Weights of a small mixture-of-experts language model, trained from scratch on English Wikipedia.
Size: width 128, vocabulary 8192, 14.4M parameters.
Experts: 64 SwiGLU neurons an expert, 2 picks a token, a softmax router.
Training: a variant of Adam for the experts, 558M tokens, 4839 steps.
Below are experts of layer 7 (counted from 0) of a mixture-of-experts language model. Rows are named router (the router's row for the expert), gate (a neuron's input weights, with its number), up (a neuron's input weights, with its number) and show model dimensions 0-127. Each number is 128 + 24 x the weight over its row's rms, rounded and kept within 0 to 255. Numbers have three digits each.
After each expert's rows: a language model's description of what the expert responds to. This comes from a sample of Wikipedia text that the model never trained on.

# expert 17
router:116127129099131113145093159125101115132108093150175131153131116136112148117120133135152170096112137142150107062131096123128108165101120129157136192150131148160097092150122091129146125104139117139149177097136112094123126119125124131155161132171129142120119122110129172167134135101095150144128160091140093129162128127117139134103152188088135134147094164134111099142149188120102151107147
gate2:145140121138114111095161129132111171179110093134171129131133113110107108132121086159090111091149121134164101119106134152113134163156126135120107134167155130125122147152115161138110149155135091156126140132138110113116130175098149129150124121153162164110144147130163092112161133126150141169100134136114127137157144105076144198078137163115155120101080176117155099128129138123112151147163
up2:131122128086087146094103149119119093131159168117103165123108101130134120124152128128114133104219105106170143123128124098135163142154132107093141158192163123147136154103128099094121146049116145139149128112097137101126095162154119108145139096134119137085114116165131150115094100168128160126125148125137125134119146123133120186121135121118119115151144131116121160117103117159139149118134
gate3:145093152087152124141093161100082127087150144160097090097139122143151158141169140148137130164096145123137121142153121112134125111070090087143137132113107158177172140094152132133180122143146114125106117115135127147123102153147105207135115111138113141119107089106135107129121131138113131107145105132135088130125145079117179163110123132107119153156120152134112096148134134135117153108159
up3:123121111145169078168131116106131162152157114123110126105108120120080170098163140093127102144141161163082123119126132122159106107138108123143121130124124177117136131131128141159126098152127133154128166153135131078124153125123182115098108124145168101119168137164137127113120156167156123113149146094133100170129191091107142144121093119098137129108142105156142096091141077145110127105123
gate4:153143121181169107117151137152130092131138109073151116130106130148105128120116168147080142157131150110111128121147091103106140160095158141147112156154107134199108100101128132114146152174153112128120110111122097138124116080099170105142130118119099116092158091129170132116141124120149149126128160099121076165166098115135121121127127108129155130159102178136134082145117143131119138129162
up4:084115149141107174117177124141103128104111164112187158142111160093151092098103113118131149155081139157144145157076121125112142146139112130118116121087035116113129130097122121121154142142136097118136118124112144118152139122103100138133115163142142144089105101137085110099141154146136137117089154167132148115107111122148125123065128142129134093120147131115148091144141157122109154132131
gate5:141123138117089135127126086127132113131120101131184157144131139119115113152134143119144068132110130179116116114153113127093099099152139146134129134126167202173156095132125099121142123113149114101098108132133116118125162192150140142139143121169115124146140157087165125138126151100075131115118118153109143149076161145101123144134129129142184138157135102155126111118197117135117125114110
up5:149121132168106088139155163116156150137152137128128115122127139159123107150159135088146142084130139123153156086064149137119116151165152102105124137118125148140141087109109101142127142134109163135138094127115115103111091122176113110114084128145119134143111091138120112149158139130125152097147159161106103078077142123121103109094152124151094136095111136153178173159134133120145142162075
gate6:163115086139096128098109133161088106118122142182127127133139154149148098153155136136140141099127150112131117119136137127127143139141146125122180116142158120136115130121099134063140103116161140183108126125135126134118117165103128135116142125154115131081118087164101115100116086132122145152136116096140127109087127141135152176120165147095180121179130132136110122157148199151135177129168
up6:124129127123160122117151094097141153120143121093135102135112119127185166097166165101058105128146152107163101148077136127091121145138130140123138116162125120158114124170123115157138144170121145109109120101148169171146134114135080123129088099080148177136136107142131140157102137111169113128132142157115151152107166088108141095096128124140105100113100118098138149145123143139151149156124
gate7:149123067116093125144122139092090134092111119132155157156109132155122152136175085148127156153146129119152129159119139092132177166151134098126181146141127156133155147122186106142153099138127109112155167157171072112157111114170129103139145127145106138099109157136107120158169122166108139114096144122139127123109094110158143114143144143120116145159099179146123129138135118148118118098136
up7:103128156131117094124095100113190099081145164164150113145156063127109165119115113124115136141133094132124089097081166146094173130128089151122122128121082135130110156134134123141103124123101112140154116113101134141147107163126141141147134150141097137091108126131142110130129120128125142145075142148138150106152146072142123155083147116145138144111149157084106136140109130124116133178072
What it handles: Stem pieces inside or starting words, usually before endings like -ing, -ed, -y, such as st-unn-ingly, bl-urr-ed, ab-und-ant, qualif-y.

# expert 20
router:144160127124139113189126155116081127150078119122159121122108133152101141089142158154145154104120158135135101119120105093109117134117147120156165205134135130104138098142133133112143119130154120116130165121129084127134153086135097126170136132150093122089082124113122159137111107146124119123153119095132130144199108125119145145108148186116132172136127160110152112139135136076101151156141
gate3:131116141102121108147094111132140142151132116056143105103131094087133159131111117086184111124117141167117147096090106135106171157160127111107155120139101114103122153097113123099139172113117100142097165124147126117129158098122153169152161117120105148116144172081163150145115099137138137171103174116078101104128146161148112125102138133152134148159122123129123176136146114123116139143119
up3:098142145127158099134112086135150084122162122115125156135130175103132147145153090134099155144144130132152112123137151158140141188161136099095132121080148122084122108134087142093139101129134121147105148125123122114184093155115118115124123083117138107136118161143119133135098177132101177139104188128157112085109160140164132123105169104126170119121116126114115143147161144105107165115125
gate4:141135172138133160137175109124145132095116107139135131096109145123107093167136146083126185174109170152140101145120130151115113129117162087130148157132135129096107084123125113126113174122159146109109098122130087086129173103142122102115100125134141162135125090119110129121148139105093110141152116148112105124132155151123149122156183123076126153093130127158181099139122133110166147086138
up4:154141121128123114131131156138142113166169173112138098134140114099093129125106115145124156124132112133123163131141096156108147116125093153108095124122099146147104141154109142104160166110117106163104091127164152153144140114095128146127118087123110110138146125117109095126101112139139142152085139061135127137159081105093091122149110156140119099220167185116119139128124142112096134122106
gate5:126121085154113134191162158164115105172128108133093112112106118149126154110152139110117128110098137117128121138113124101139119128123143095165182144129121149133105100134124088171101168092153104156084134135115102137114140099142158131158145097125097133100111160099121099119113113161148102091108133089108058105110095150125178140178117131143138140118145151114122114142126102135087148125116
up5:108124074112124156093117167124160128126095117119094117162125134138145113171098071123134088122063101138146119127143124161126128121158094136128129119155160104155171146123139162176148123114078125149102101135147133150150125134164126118137152118112119134161101147111116107111145156078118087126121152146129142130170120158117100121199114136093152130158115097140131099129170121107148135115130
gate6:105185098124135136155144115118140123130123122106160119167107111134124115117119121155174135143161122123127110117157083133154148130140142099133128144115060179137124110132119120125103105115153092112119115154123072118131078121135103153108168120183168105087174091085114121124129140130138144125114192095129160123129128138131096122118129169157149115166142133116180151141102121105144148144116
up6:110099095122139096119125181127158087178139133181108046132148110146137138098107150104114144102135092102126154123166121119134183119149087136114133144124115103153104158129135132148149076126110144146127116125109132184131148116142113159146158090096125127095157132086113128134148110099138105129142141084116125129098136161122134122097099123159130117106122082103101126142117130148148122144165
gate7:148123140098131096155135100139119158117170099133182087145132109103108100141151137119143145069106121105140171116147165127135133116157133119119117134127101130143123070128117135124195142129115125124115196143097109115124155113131120120122117109118100137093134097121174150136148099110158085136148103090072139137136124080149122127155108138081107140153123182122135160133133119114126138117170
up7:118161096117124078120097128170156126160139138120113162118145148125164120122142152179124098125150095143085106138166106122119128145196118148150136083129100130151128149157205129144125121149170115140124159107143132169118141137119126116092136162100090120126121179169130133138124110138116151150149142086150142129088123149100141150154107143165116133182122128138125110099157132118122134151105
gate8:175125094127137159141154105107098122111104079104146104141059128129144143118123129131118126092128144116117145136130121112089184108155127129116150143110117128124153134127115157141176136161109126098141157119144065135152152147161161126165103134160098139123115134147169102128111151105168077138148123143148143162140144116128141148126183166119118135163117158143148132124115164066145154115154
up8:131116154136086114094128168139163124095067136159145181135130104132146138162087141145125150147068110133111079117116141161136118104137144122115139136135106131107144120130134150138113123174057083086171135131112143133119110115123134156148123136118152130105125158117142143132118109147066127120104125129106161121138151131087141167174132099121151141119102128130125105112136080107075104119111
What it handles: Inner pieces of rare or foreign words right after a capital or first letter, such as k-ir-tan, n-un-chaku, Ch-ord-ata.

# expert 32
router:123152116117138119135121145116115107141105102131118125148086102136108153106141153133156138102103143113124103121104090110143110145128109103139155170151120165132081111145091080114131118130134118130173134108151079124101125109161100173130131140129130172117119104117104144138095079102095150150166125109118126125178149114156144135143161174114144165128091184095142143126163171086126169131162
gate2:136134150105124124146131101097138104109119148117134148106124115112112140134107163119151186128103131121108100153076068094151137124088141107117132148153138111134088117102110134140133094106117143078169151097152113138100107117167093136115113149117164127155129097119158134138109115102093180140140119117095147126067123141138125123131142171146135170099139149094159131113167165124066116132141
up2:120153174098139126150126105144133126146143152107119178138117110096147141177146148169159166165111107118122113161134095112120142143107170156131095131145120150168090151087100128144148133097126163090156132104157126161149064112159125127107112134134146166143142119114152118150106146113114162119111107143159087120145132114129095097128115135126090145111149176137137105101099114133121116190155
gate3:158132131112089085145097155095110121097115116131138153132116126137165146099150118140178197122133101143154108112086146134115161124107144132182165138122085117145097140125137115101101092137163095094131126111114099116158127129157133114122130151101156139140115113151079158124175084144114139134119121099149108124117154114135141124152134135134185127147107122092180133134162147108140134175161
up3:093127111099118079101102147155160140084113132145126139123136167095177145129116142148112151149125109144146141148119162145096085149107134135146087119160055121129103126097156058105131111161152091126122120159108110157121128116147134120134129123138161122099127143138087150100109126135074145129093102147098102130157125133116114115141161105139132162090102104088121124125115093151152152112112
gate4:093134122117117100126108126100042129152147103113151121115127121111157144109118112116159123086157104122112113088161141131108123132110131151128149106105128165182085143170087070117120125125106128081160134109104128101117116113175114122118121173149106144096134076124121143141121091140141131140138126136111113107168140116133149125133132112105159160128131117172180114124149081138133158156154
up4:138102167134114151182149108127113171159089131104143116151091161160098100166095124105132116099143139129113132139122149150163151114133099130125153146125105141063145169130094129121105103132155118158096157136158091136170146133122099079125140097079137146123111136128101095094131173133156125169099148139146105150128125104115154121165107141134145146155118149114094147117121139130069138142130
gate5:095119154147111130088112134126113098188083160160137111144151115116095107090099134137122139108062122106122093138157117174156136123165109177142174147153141126119166150126112084142147140122108099097152137135135092156119125110153112130155170117134142129173105123123099141134136122146122152138097156137119082173133135139153103132136149119098162143126114139123136138121115079129157170156095
up5:128118093126161150121106120093091164081160102146135128097136117125151090143150136142130072168107107149115140114129080124176136128118118149140132152150157116154118150122114170118164136124152160127112127122153150110105166144132169136068129108100088116089149131089167155131091116121103103134118130142068153137126131140101123111123129086135128091126099148158104117171112129143132103155094
gate6:142162101155123134071125133178140122115118093112126111142099069113114150150138117117164131099134155109132137117141130090137133145180137136107123132170136139110108125168133119154117085130146085125128161099129100131108163131136131130122120101140070135089137135105132168165109054141083074143158113128112142104160128121151133110128118143126142148143124166121120134129128136104086159153178
up6:129094135096111124107124119140154134142119136131124128119122084099119122179104099108144180087197121123144136189123160082119115060134174149128114108117120109116154123137140139133139109103115150136166132128142113120169129119135120164077115098130156102095104135144109119168135130121148095154142118102155174139149113170108124151119143126104120126145147164119161118148087124081123093125150
gate7:119154162173156161129118126142143111168137161105106124127102127095090162141110113136130131107076096097156108132114089139159143111136121095132100155120152121142078146115081114133108124125172151153168183128152108143103093190089120170103146118127096123126104101138122157121157136131123134127140129153128112126123126110159138106136157158127147114134112088161128130129153194160137146141152
up7:121157107130121107107060129109120126112134111158115120136122120118067100114165131176116132099115092104151096137098113136123069100128099067112126128181143152111125106113118115138109153127164139123092091115116132116113152145119124163133163112128145134139124123101157116172161171135070089151120089149125185098113147131138143121129111132145134108141146124139131124135104130161086167136134
What it handles: Line-initial markup in tables, lists and infoboxes, such as row pipes, list dashes, == headings, and field names like Born, Country, Genus.

# expert 30
router:145120133102149134145099147106078100116146112151138126108112115136103116134145131144160168132123145139181119081116087113137114122108159107137124187130139130138123107144117086104142130111162098126151169099144112114101143128119116169126132153152109186107108126094123138137098111149108176157166108112099107146120161123103177153110169188148156167151143131120114118146145161122110167141157
gate0:125127118130117078167112104131124141176135106135134153150099149140146116122161100152180134149161150147144125103130126106113158106161146094108117149135092118110130092103186136088115137101106149115115131149113106082125148184122136181103120155091096117115085161141123126081122115058124142143118102158121134115121091137116174146157134138108121162154130119127119138158148118101141115108149
up0:130119124156090121112132135156124139119113095094115106164140136134140127150104126120110145128150136129143146114106153088158152136095120107124155145111138077086104093198109113132115124150147102091086127102110093128142133097112132161120149121156136149118100061173155171131146103111132133140149140115126146085113145178192159135093104101131135122129135115134161138123119166149150133130075
gate1:157103124125143181122113118131068157159154134144177113104125152117108160126105183138169135121100111117158099090135114099137156132120134103123113146089136153141137111151111100153156111105150141145087096143128141135101180121140157154138143149148136217087135139160112109141155097125103122159136105103115140124109106110127147097118147149150133150099117139143114127116126128126177128091159
up1:136119133149118108153103148102143089122137155104102139156134135127132150101171097149113118144046136114115123124140147087117149135063093116148170120115112115092131122098200150131102159134125106118116140126102159110142116121156165118136118160093124151116107166158119143141092178144165164118128151100119095099179123156157140119158142128126108133101117121118135104140158121123125090127111
gate2:152109149122107087143137165143104123172127129140145089132136111157141130162129167122164150132111138111138103159132168114116139110152118153141122137149174150133158129144143126097151140117070119132111164095149117103138114108149089161119106177130097142142138154101182167124147137117108104176184109113124140075123142133128166151129119169088127168141142121117110137122137158149088169142149
up2:123129086097125153121109126119103179167133148143138117097157142182108143121116153124105136142108132133167145101132124129157151140069125098136145129118160122182128093093168101119128144136116116138116145137123086115127162131133121139150157125151086166141117142077112204170103134119147096112131117090180122115133120142134111150103151121175131091121088133125090144154154143139118128111119
gate3:161114099132064136133073153104100123135115099172152113134110168181128095106152131143143140148112136163158104127161136115145129107075151141143132137114134151181101157150127116128120148158108122110129140128146129105170136097176141087131113115138158154143159098125142122147131084121122148129133150115150105159087105128105163152136126160156114151142146144106164116103158113116181120099151
up3:108126149140176078143093151096152130146130107148122081128126113120123130160121115117159057128183139101084159154132162136166176134155135108128071122114125111099118105123121159118106144133134143137177123117118140135118159148136131123113110173143170135138108100111126150121151154127172175098128114092122151122135131138100148106112064133138126097113129111129127079143138173143132137118132
gate4:138139136130135099174109149120135134161111127147132107190120148120148119161169129099172139134119123115146186137120092121176147124132103098176169156129101113139150162141082148093116119144167097123144153115146155130111154158134142126101148139182125111110128130110104129097083134094115139138146131111093175114092155125149141156154104145156140182110145086149129125121120144140105151147121
up4:098120149152129110130159084140139171147108131128141137163134129143128170136158097125094102097123149136079127166129104099159150140095118180124088121138107116142147110134173109134101147124112145145114153092092152131143160160087074115154123144109159132109062129140124124145086162145114111109154146150117157103125094141120163128096150129137105148152122156107151119146126097147174138164142
gate5:114106138103142138105128122131153101093129117163125128139105129111130084107146104127149094166150123171144093119150130116121162141149168090151088144136099129134150099100121136102173143143170145130129094115102099130094146106174151159103165143147110102140126143100109136137091111149142138111125093120148129146120141103132146178143140165118158177102112137102143114136134211153092129139169
up5:096134145096150080144147114132131142142141159107173143085120126136098127150116145166097173137128156190128178082101123134131102147161144078097108124118132126096079123133114116110172119103129089145134116144140150155154150141120156112110096124104141117170104130103145153121155138124148096169159155137120104121135121102111108092156138089098121116118110089126123177124098108104118113126103
What it handles: Inner stem pieces of long Latinate words, typically after con, ex or comp, such as comp-ul-sive, ac-comp-anied, altern, clud, cep.

# expert 33
router:117162113118137120179122142128113134141100094118121134127099105143114141101171124150112134123113176135144116087100131125119123144137133114150140154146120141107110082166089092106129116093168094083147164116146079113100118099153131138155140139148105148123130127103119145153118092119117143130172146115084124111121134109101133168110149164106157181133123161079146111154194146126106157154165
gate0:147115118164149146161080147123130106130160136113118172127122144188060116121103134121160148139138129172124115147146102119146115153093168116128100149106155156121110132126166102101137116097159103111130141070136137091138140108138129166130129129165084135143119104091082135149095120131102145120160134090128106131112134110179117112100156118115112113176139134152099127122095098133135147124178
up0:103146134124154160086137187159124139086106091129095129128138108128133087112095149130128187119113134108134162109149109119141107178144161125124124128115170121146142127134121189101103133135178138111144129102141159088150162084079120101131131126109129105145173145125117123135135115132137136083105069150106147150124119102141103118079135135145153123133138106105125100088099113144145122170118
gate1:132096136125138125081157097106139105143111112132129109110151119115151141107120188135129144114148154133128136133118151102070155126118139096128095129119122154156110080147141098132120150100153137114119124134169114155105131108152122184145137166151102124118104107140106155177081101106129103107140189095098134117132152151166122166136129152149137122101092163154166104122142139140153150098186
up1:130121148114144168119147112116163124143105111114122093111088124124153122089137133114101143113104123171154180110159166084128108106142133138126092112119117108147115125153096096126121123172158154138106144126133153148150149105119147142109139163169099132115129115136129118066098071122096104160157184150133110135122093155160146141126095136159118126160073151153119164135143152133134112181128
gate2:092137109156144078212143123111112121111168147127155095138114119130119126127162113121112122126114141091133119081101121119109161128170169097107155113159133133145088158129126134139133149126158107114158150144136135158095106119128119110147128108139105122135132166097106185184098183098144133144108134115120097137132134153138152133155114199150122151100121139130108101138104115164101145131134
up2:141147170109096161100130149114132107165164133119165124100089083112133140150110136142142150150095155110114138176118139151154112115121099116136131133166123084138141139086129161133126123150112068148098150111140136145128129140096154141093170102151145128130161109126126158107128107151055072079132135152120147142125115112180090138186124128110122129139147101146122141101104120110140132110130
gate3:113117090144144118102125117120152118137138131109119126123135091127111174122109117140133139120115118096164138114118138082099123131169123093113135128122141137156076110118121127100121141150120151127146173117126094141087105093174110126123134108124130093094120110149142170154068103089115110103139157145108134149130071169115164079142149144111162116155120135174159103123153146062114136166158
up3:161135119155114129179171180119148133110115106124127151144145111146140173121132150126138118137126085120051102139126116133113122135143127119139102160137135161110138112121081142099111125124113106145091124110149109123143143144101112106140086143101115147136107154184122126101165126118186139165139101124144131125123101109122125172134175117117134174154088146068093128100161146155123120106162
gate4:127167137099111123141140147107140143120136123153105135130109142143131149178091109176130105142103149115139167100142144123109150168147160070121074154116128134129094109123121121110112119125163102143145109068134075098094103094160134162111151123165137155130128130101132137176129113092147102132139165133104109153150086141102112113144150153138166139112137112159094089136138141084116133114165
up4:130146139127121105123152146145128138172125135132137119092128088093131079154077111167102133141088135119111127095143129131119182143115156124143066130113123159151118116115075153153126158092148079140124101092150097102088112127147129134146143092135162186137131149132140143159158136114154129078105153117121140131170118147134102155112124100143150093102154101118121113102130123104118144092160
gate5:112138105154163106102116112124097139141115146127166105135119124167101138129140142122139151121174148187184113113099119087126136127172119112129145129123123145137096092133151104102167138099184119159143177091113090110088126158152137118157143163120082142087137116109137156149132147125118145188158141139117128136128162118100156103116117145131169094127127159162119144166142135096144111149132
up5:099099176106124148114167124112103120096080090139100144111128144135120125150132127165113138130174057074150146154134104145146100157131113161131074117141167125127119105110096185132093105153124144090092115148133110110132159098139130183143125110141139113147114127091129121128139118106130105115139099097113159131148116164108165136128126139128119146123131123097147104164154147161145132163162
What it handles: Dash bullets starting infobox or list lines, such as "- Born:", "- In office", plus other punctuation at line starts in lists and tables.

# expert 46
router:117155127120163141173107107127115121143125087157108122158094110128079127132179128119151156107127175130138086102101112100157092141139141125142153178113125126117101100138120093086149096092139124109133157117144105107104142125137124141156170150148139113097092123135096128112111124127128139158181137122105101152112138131120134134095148179085143169117128139143116127152159149120121199150172
gate1:126116125159173119134143143125138098127124119133112089127104113099114146126134150140134103161108159152165137139128138136144140150179134075148144139128156121183093153148116134172149199136087129133119145056142082170090105130160111148112123145135104162157112129144150156125120139116136109128128090138152102158149128119110124136125125146070134167099141130108120151173107164163105129131135
up1:070146109114093113123126163101096181146122137147136095137106093095112101131141135136129150153135104164173144088127151144086137105141130124114117093155138110129157172144133130163201134138130113137129190102131166146133162116148100108161133121116105158136134113152137119140175080122146161110115145102113106117121133149150124133134115137124151117110125130117123116053114162102114117139096
gate2:144138148147151183145137091137074133150130149154116112152139106107106139150148117159160098096142088155148133100096139132114121154166148119141138136102161122104112116107094135071150166126136117117135134114127150159105148157154091118103149127177131141097133133135124138119133063118137167143116141157103140189103142126139112147113153101131148156129094158106128144123122103111203110114154
up2:173137162105123128120111124133115137127128114166121074144113128163088135127155192133123112114172135111128162026085156149150127171139142096123123130097143117084084125147113105124121168156122150123164125098133121119097131144139162136119164077141103100114159119105124132099101112132107144110123149105106096139118114135141112115105139138137125120098126131131136115136098076111145163124124
gate3:136091137128105125130138107132125122151144115124117134117108114110134109167149091112176127148117193156134106108155132104100174161167125088110140156111139135088147132135116114083114099125113096156108157155160145137174183099147147138156156111144112153095105108099110112102128137159129113155155151073119082153111158164132158120121164155150124152124125147149122140153092153149097138102126
up3:105142178150165155110123151100145129127135110143103163108143154168156152117092121079097144132156112126114140133119151115075130127107107114130137137112136146178138120135162106143135074112114147106119155170128109130134118048132126108123130148100106114101122081144154129117176125149077112126110113134143106050110088101150118154097162132112156107114144121128122110112126128149142120138117
gate4:130112107147148064128125151136131143115112098159132135117108100139125122133176108149157146128112120134136056082143117100122130097129152086142120128138090162148114138115135104131119137147143127128103177152113089112128158094103094157105081102123077088110114121114114113095106116123126125109148097078105104154120166135104156130093137151161120109141113102137141141127170144116187158132156
up4:140106111141115140150145162099114150194117131103113117124115120119186127095113141117127133176136145108156113159138135149107126144137164142129108143112095106152146091159167133178107107176099154155123096123117114087138122101109130134159151141146121137159154158113132097163184111130140128144130115161078107125116139131116129130140131113130079155113094164140080151093106138082112149093131
gate5:162155139138140162160142123118123128137102106156118153143133134151157149153165143120134124130158154150111139127081120115106125206123121166117146134149150113093089145143165136112153129133150138149098143157114098122080146119114146142100170134149129123116096140152155142128124118166162134118191120088142166173108134117147132135177146150129151167169068135135150120100136102131137172134127
up5:159111117129110143097163132154130147102130146114130116136143157136081099107123148146134153154100123140187167135086137122113133128134101159156094123137153121163125158103176140096109134100095135110097114146104099122160149122149103119119176113105132147115116133118155158082138157120136176129112105089159167178129181119141103112132132156134143108171117101104130109145172126153108101150171
gate6:163120148127141160168116127129111131146138098142136197068076122155133131157152132154133101157103116193180143171128118091092083119113123124115147156128142123184124074124110088140099104087155109091143133153141118138106130108160115122141127108134118093144118125113122143094175121131133146124168121150145132131085164144113142142117105129153143132146111143140146151148124112130114148146133
up6:161139144168160144105134128122124088097108148158085155133121143138110175135126123113073081186098144111134091117083111131156167126175132129142117118158111113112139126121150141114111127155103130131108143138126128094127125199140117124107134125139105099142124166135098133123066131152114136136104107117088095067148116133120142122128128125151129122161145082099164090108113123096156131129149
What it handles: Final year digits in ranges and scores, closing parentheses, and inner word pieces, such as 198-9, F-igh-ting, gar-ris-on, States.

# expert 29
router:102162133121152117153111128069101138144073080111143158160121106140116137107137140164135164123137135157136135099122132137142135146151162111154135153124131132135117090169118089097133126103145095108133159099149120095122150142126111132152152160163116142110119149078118126150122107090095125175165149100112121156137129101117138145121141171105136179117125135110161089146158197094128160144135
gate1:161116131141199127131119151097181128122122141120140161131111129166143180148093101138171138149129126142111117129112132127115107163122121128095139119146104109136149125159151116129127063099182163134147136149133118129123099144131168116154099147157107159104135170170090135110140124093161154123163104109130103151108152123108103138150140139097115149107130116109109179103088140121139161116180
up1:122130167121107111121114131114131117098100095122105129129152096085132114115099131170119123153095105101129116166117142137168093166167116113080120142114148155153137146107144147151115143181085138124113120098142123126115105134158155130111135111117118145137148136136150130111131131108091129098109088136091128136132087142107114209113131142120108114146121124081158104070135204107094121145116
gate2:115128159108140154108161130167131154129157111133131140141116070139086128111132098155190109125119103133150106106125121153113077140125177123136126163165129145173160133139141102124125083085121127122120148131133147151166143128148120116150155158148142108146083100071102136141128130150129116062151160123109094170138150101150127157178119115133147084152104144128146129110118110159118136126142
up2:106121117112100076136106130094113107163133140121157123119118157128124152127096109074144119099144139141090122147132117140085114202131112145117152104178094130109134133168123122139134131132148136173131102129134118116149141140098148140153124155132090136093124057115116140115150127114092090146115134125127127112159114184155137138173104128115154139124143144133198124123128076166116132089125
gate3:106095137149177132114101107121155139165130165124101146089081123152137138115109170127144144123131120098117158130139102098201127149159132103145112125093141131151117108121144109124110126160185128123133168149110109117112118117152176125135132135142112163120115115075133171177087144119081124140128110110130148167135138142184166163135164137120125114131130163166138113110171146125127146114147
up3:190110092105109155104130163125119103081150167151111111169134174126148090112158137114115144137170142088144120159119151152082122101107119152070113153109126111141154101171128136091100180113101105130132115092159162097099116104141119172115125123115137100123131128130139110124115096138168136122100108123143131107136122066104168101100107134116135143126128155108127115119135158125114128153135
gate4:134119113107142090106147137141134156115133112140127097135104077127129148112159106172147147121119145090148072105126112126108147119116131127127176155102133158116102143148138138079146100093112162113079116118096106159126155086108098103161136107146138118143091113133149140126120074085127094125163170139082108137127163150145132177129151167106136138158117164131091122134139084119106145126143
up4:154146097125175077125130111156113128124153193129113108133133108114127131137127121136155148112107123109145127111106119106135136141096102138129118133133089097107091139133135084165158111108117124143083110131131140185097159106095103151119114156126160120136108120130119121106095092136123153086122173103167122180076097123125096105084122155167093132163120157143121109178116119086143127126131
gate5:144141117138176136071103121152119094134165156128123136138075115158151129182129166168116095128105165134153106113105144128118123130131111137183112137137172163153096102131149115074180142148139099142127148085145149148120141135123130094124174155158101118144136136109148136179131122110140134096138120152107125137110103087120143136104140144160162122131127169112084141126139134098165160128134
up5:116157139125157097129141121127080147165116130111129117091092147172106110129124150073152145098126147146107120143139100117141124099101160157111153121147129148089155111077133159175098126103132107161110140134146161124115129125136170140163144084092104117162123157123126139165102078131119149161150165133127137125115133133149101165107138130125099167113183120103122100092099111087114121098143
gate6:133171116121168124159099174118105137146110076126120064122149086138138139148119181119129114141110175078131125082125101127142124174129133132118132125176100123162099130161151141110110097154136096127169105079169139144144112131157148130129110118137103126132097165167165141168119125160110145150123122098103140125132159118126119130124138156115138119090116134132148108092165139110157141165136
up6:119125114147183116130124121099151152143128082124135119118112098143146095151140147126101128144101128121151129119186160100136123155172105120147144118154111125162082119138111122173151102163157164127141093122129143111135154141127139117093069108146135171097160120133117140127072104117126140118129156118150160145102116100134111113170151122159123126183126117133123114075143067119171133155154
What it handles: Pipe separators between table cells in results and award tables, and colons after infobox field names, such as "Nominated |", "District:".

# expert 19
router:098149137092145121145109136078097103123126131176133115161089095160101127100133137142133140108121144164146131110135095109142111146115159097164125159170098128134101100135122081104171115106144106114143145084159101133088150132148102133148147152162094126120121144104107161152143130116111136178153147124125112139152154145122127134098178156118160142089108143086138106158172154132104174145124
gate2:126117123167143128130128103119098121140130136129139116153124134156094097127121161147146170082135117110129105130131142119142124104107124105170124115190162168101119156101170103154147136148123131150140117094129095124150097136141112159132110092108148119116134110085147179137086098099118158146171108117137152147132147138140181146152115167141167138132104171154093092178134128136157158124181
up2:092121136150123122132106135117154165148121134104184154106129160117083121175169168141156152088140101143164112122138140123111096085093119098144125093154149146105131146105173118112115128114108129110120134147134118106175111155109149095143090082151132120128138103130094158117108116099116121104156128161136171110147140121126135118165125137116141124139120153192175130166103105122166083148124
gate3:132099158177129112093150103124114152119139130087182142110109111160127161149102122144132124138134101092096119127106129124098091180091084131130107138145106122151156108110136101128167117121125121125129098131140073136101118134155124142128143127174139168107123130146127128104148115159136156113135113111106062159113141075132133163144121121110191125125079172128118148112174126088108127133121
up3:123145157139148114120113123122119096137109132129095126124148156144156163122142123137096099150130117143137121122160097131111167138121151113116151141110129103132127169077132178095111154110102141115162135109136128109140158100125164090110125131110124055100132091160110159102132117089083117105118166070124123151150102094146116172185183122092122151094129122135108118124124139140152147153090
gate4:114134127061118132139129121118132082166139134098141109184126092115139144116149120157113118119112131132123110108107103122124148093143121124141096145147113172158133102130127104132151140142136117141102102134146152151102132193134112158120137162084150134117139100153094107155061143098148098140113138151118122116134165142104140097183143135121119132169106123065162088129129117109126096185141
up4:173096148122108106114122122181092179120140122115129121142132094188093122114123136126118176139154163117129137153153082113103111146137117119143143117077129135141138153094157189130073123128112117110176135115159141097134092095145170145118104125133117098123119153129138142146123136129085179124128159125116073153158110119156107163108123150128121123127111134163097112104104148124111103142116
gate5:172162152143112124146117151137119084130094137107123107131106101170092166133121155118125168096129129163116089113136182109113157150127168101133106122148155137103114097156106104120169128100107086113155139092139143137115115134140124156125146174128118099141144154141114115130156134142122117161163192096124109176093141115120124122120131137165162116095115123113136109136200135115131138171145
up5:152136155127145181138128104126147121142126106074153106131126124103113124157161117099126169129127105137121102099138116152096133128123107126160162138180119120124112098184143109125162113087143153171168116141143120128146100073091126130120106156126128163105123121130096104154090115143120129154130071150118139135135133136114141143157089134145138141125144147151115106104146179141158102211146
gate6:097133095112136128152127112132124144122113103125146131135128091100108154083139162112141144082101105162141092157106127148154145131164168168149131136111121150149119132175122133130151094123108139158134149163141136141093132124124136128144137123158130142115100124165078104112104116171091120065143098144117128177138078115146107142145098137111171142157115139185163105168167124095118122100112
up6:115166181071126134153135134085106169115111121151110123117111129097109149146127092153152170121141108137114136169130094142152107104106118108118111130144131102077167147167092140149138112126107144151097148159168162139150119101139130133140141087110140151127144106123129100136161103122105143104134142071146130091144089143162111131124102139127089118084133131128174121097121087123147076114151
gate7:108151156129124077155143171122099131143116074157147159170112106149140146120118124135122105161099116129134113137134189145128136124151119132114131124143107136148135125115177052107114103137160146143156101167130137140136128154112173124135129150150134126150154164143128150117092102145108129120094151161134101163095170106074111101123096161153113104143125151125168135174151120109109144099107
up7:092127147140138153165141160194134100120109167166131113088091135156126086156129151116141157147110127143118128124127073119115129123183135142143155111144113091135092102118075146100138131120155115084074129133137079109137123128108147137110158154159136146095114150169156145138154106139105108134094123092133135156143127146179129122126117125123118147128145095105101129119106121137178107106165
What it handles: Common or title nouns heading a noun phrase after the or of, such as University, League, government, War, football.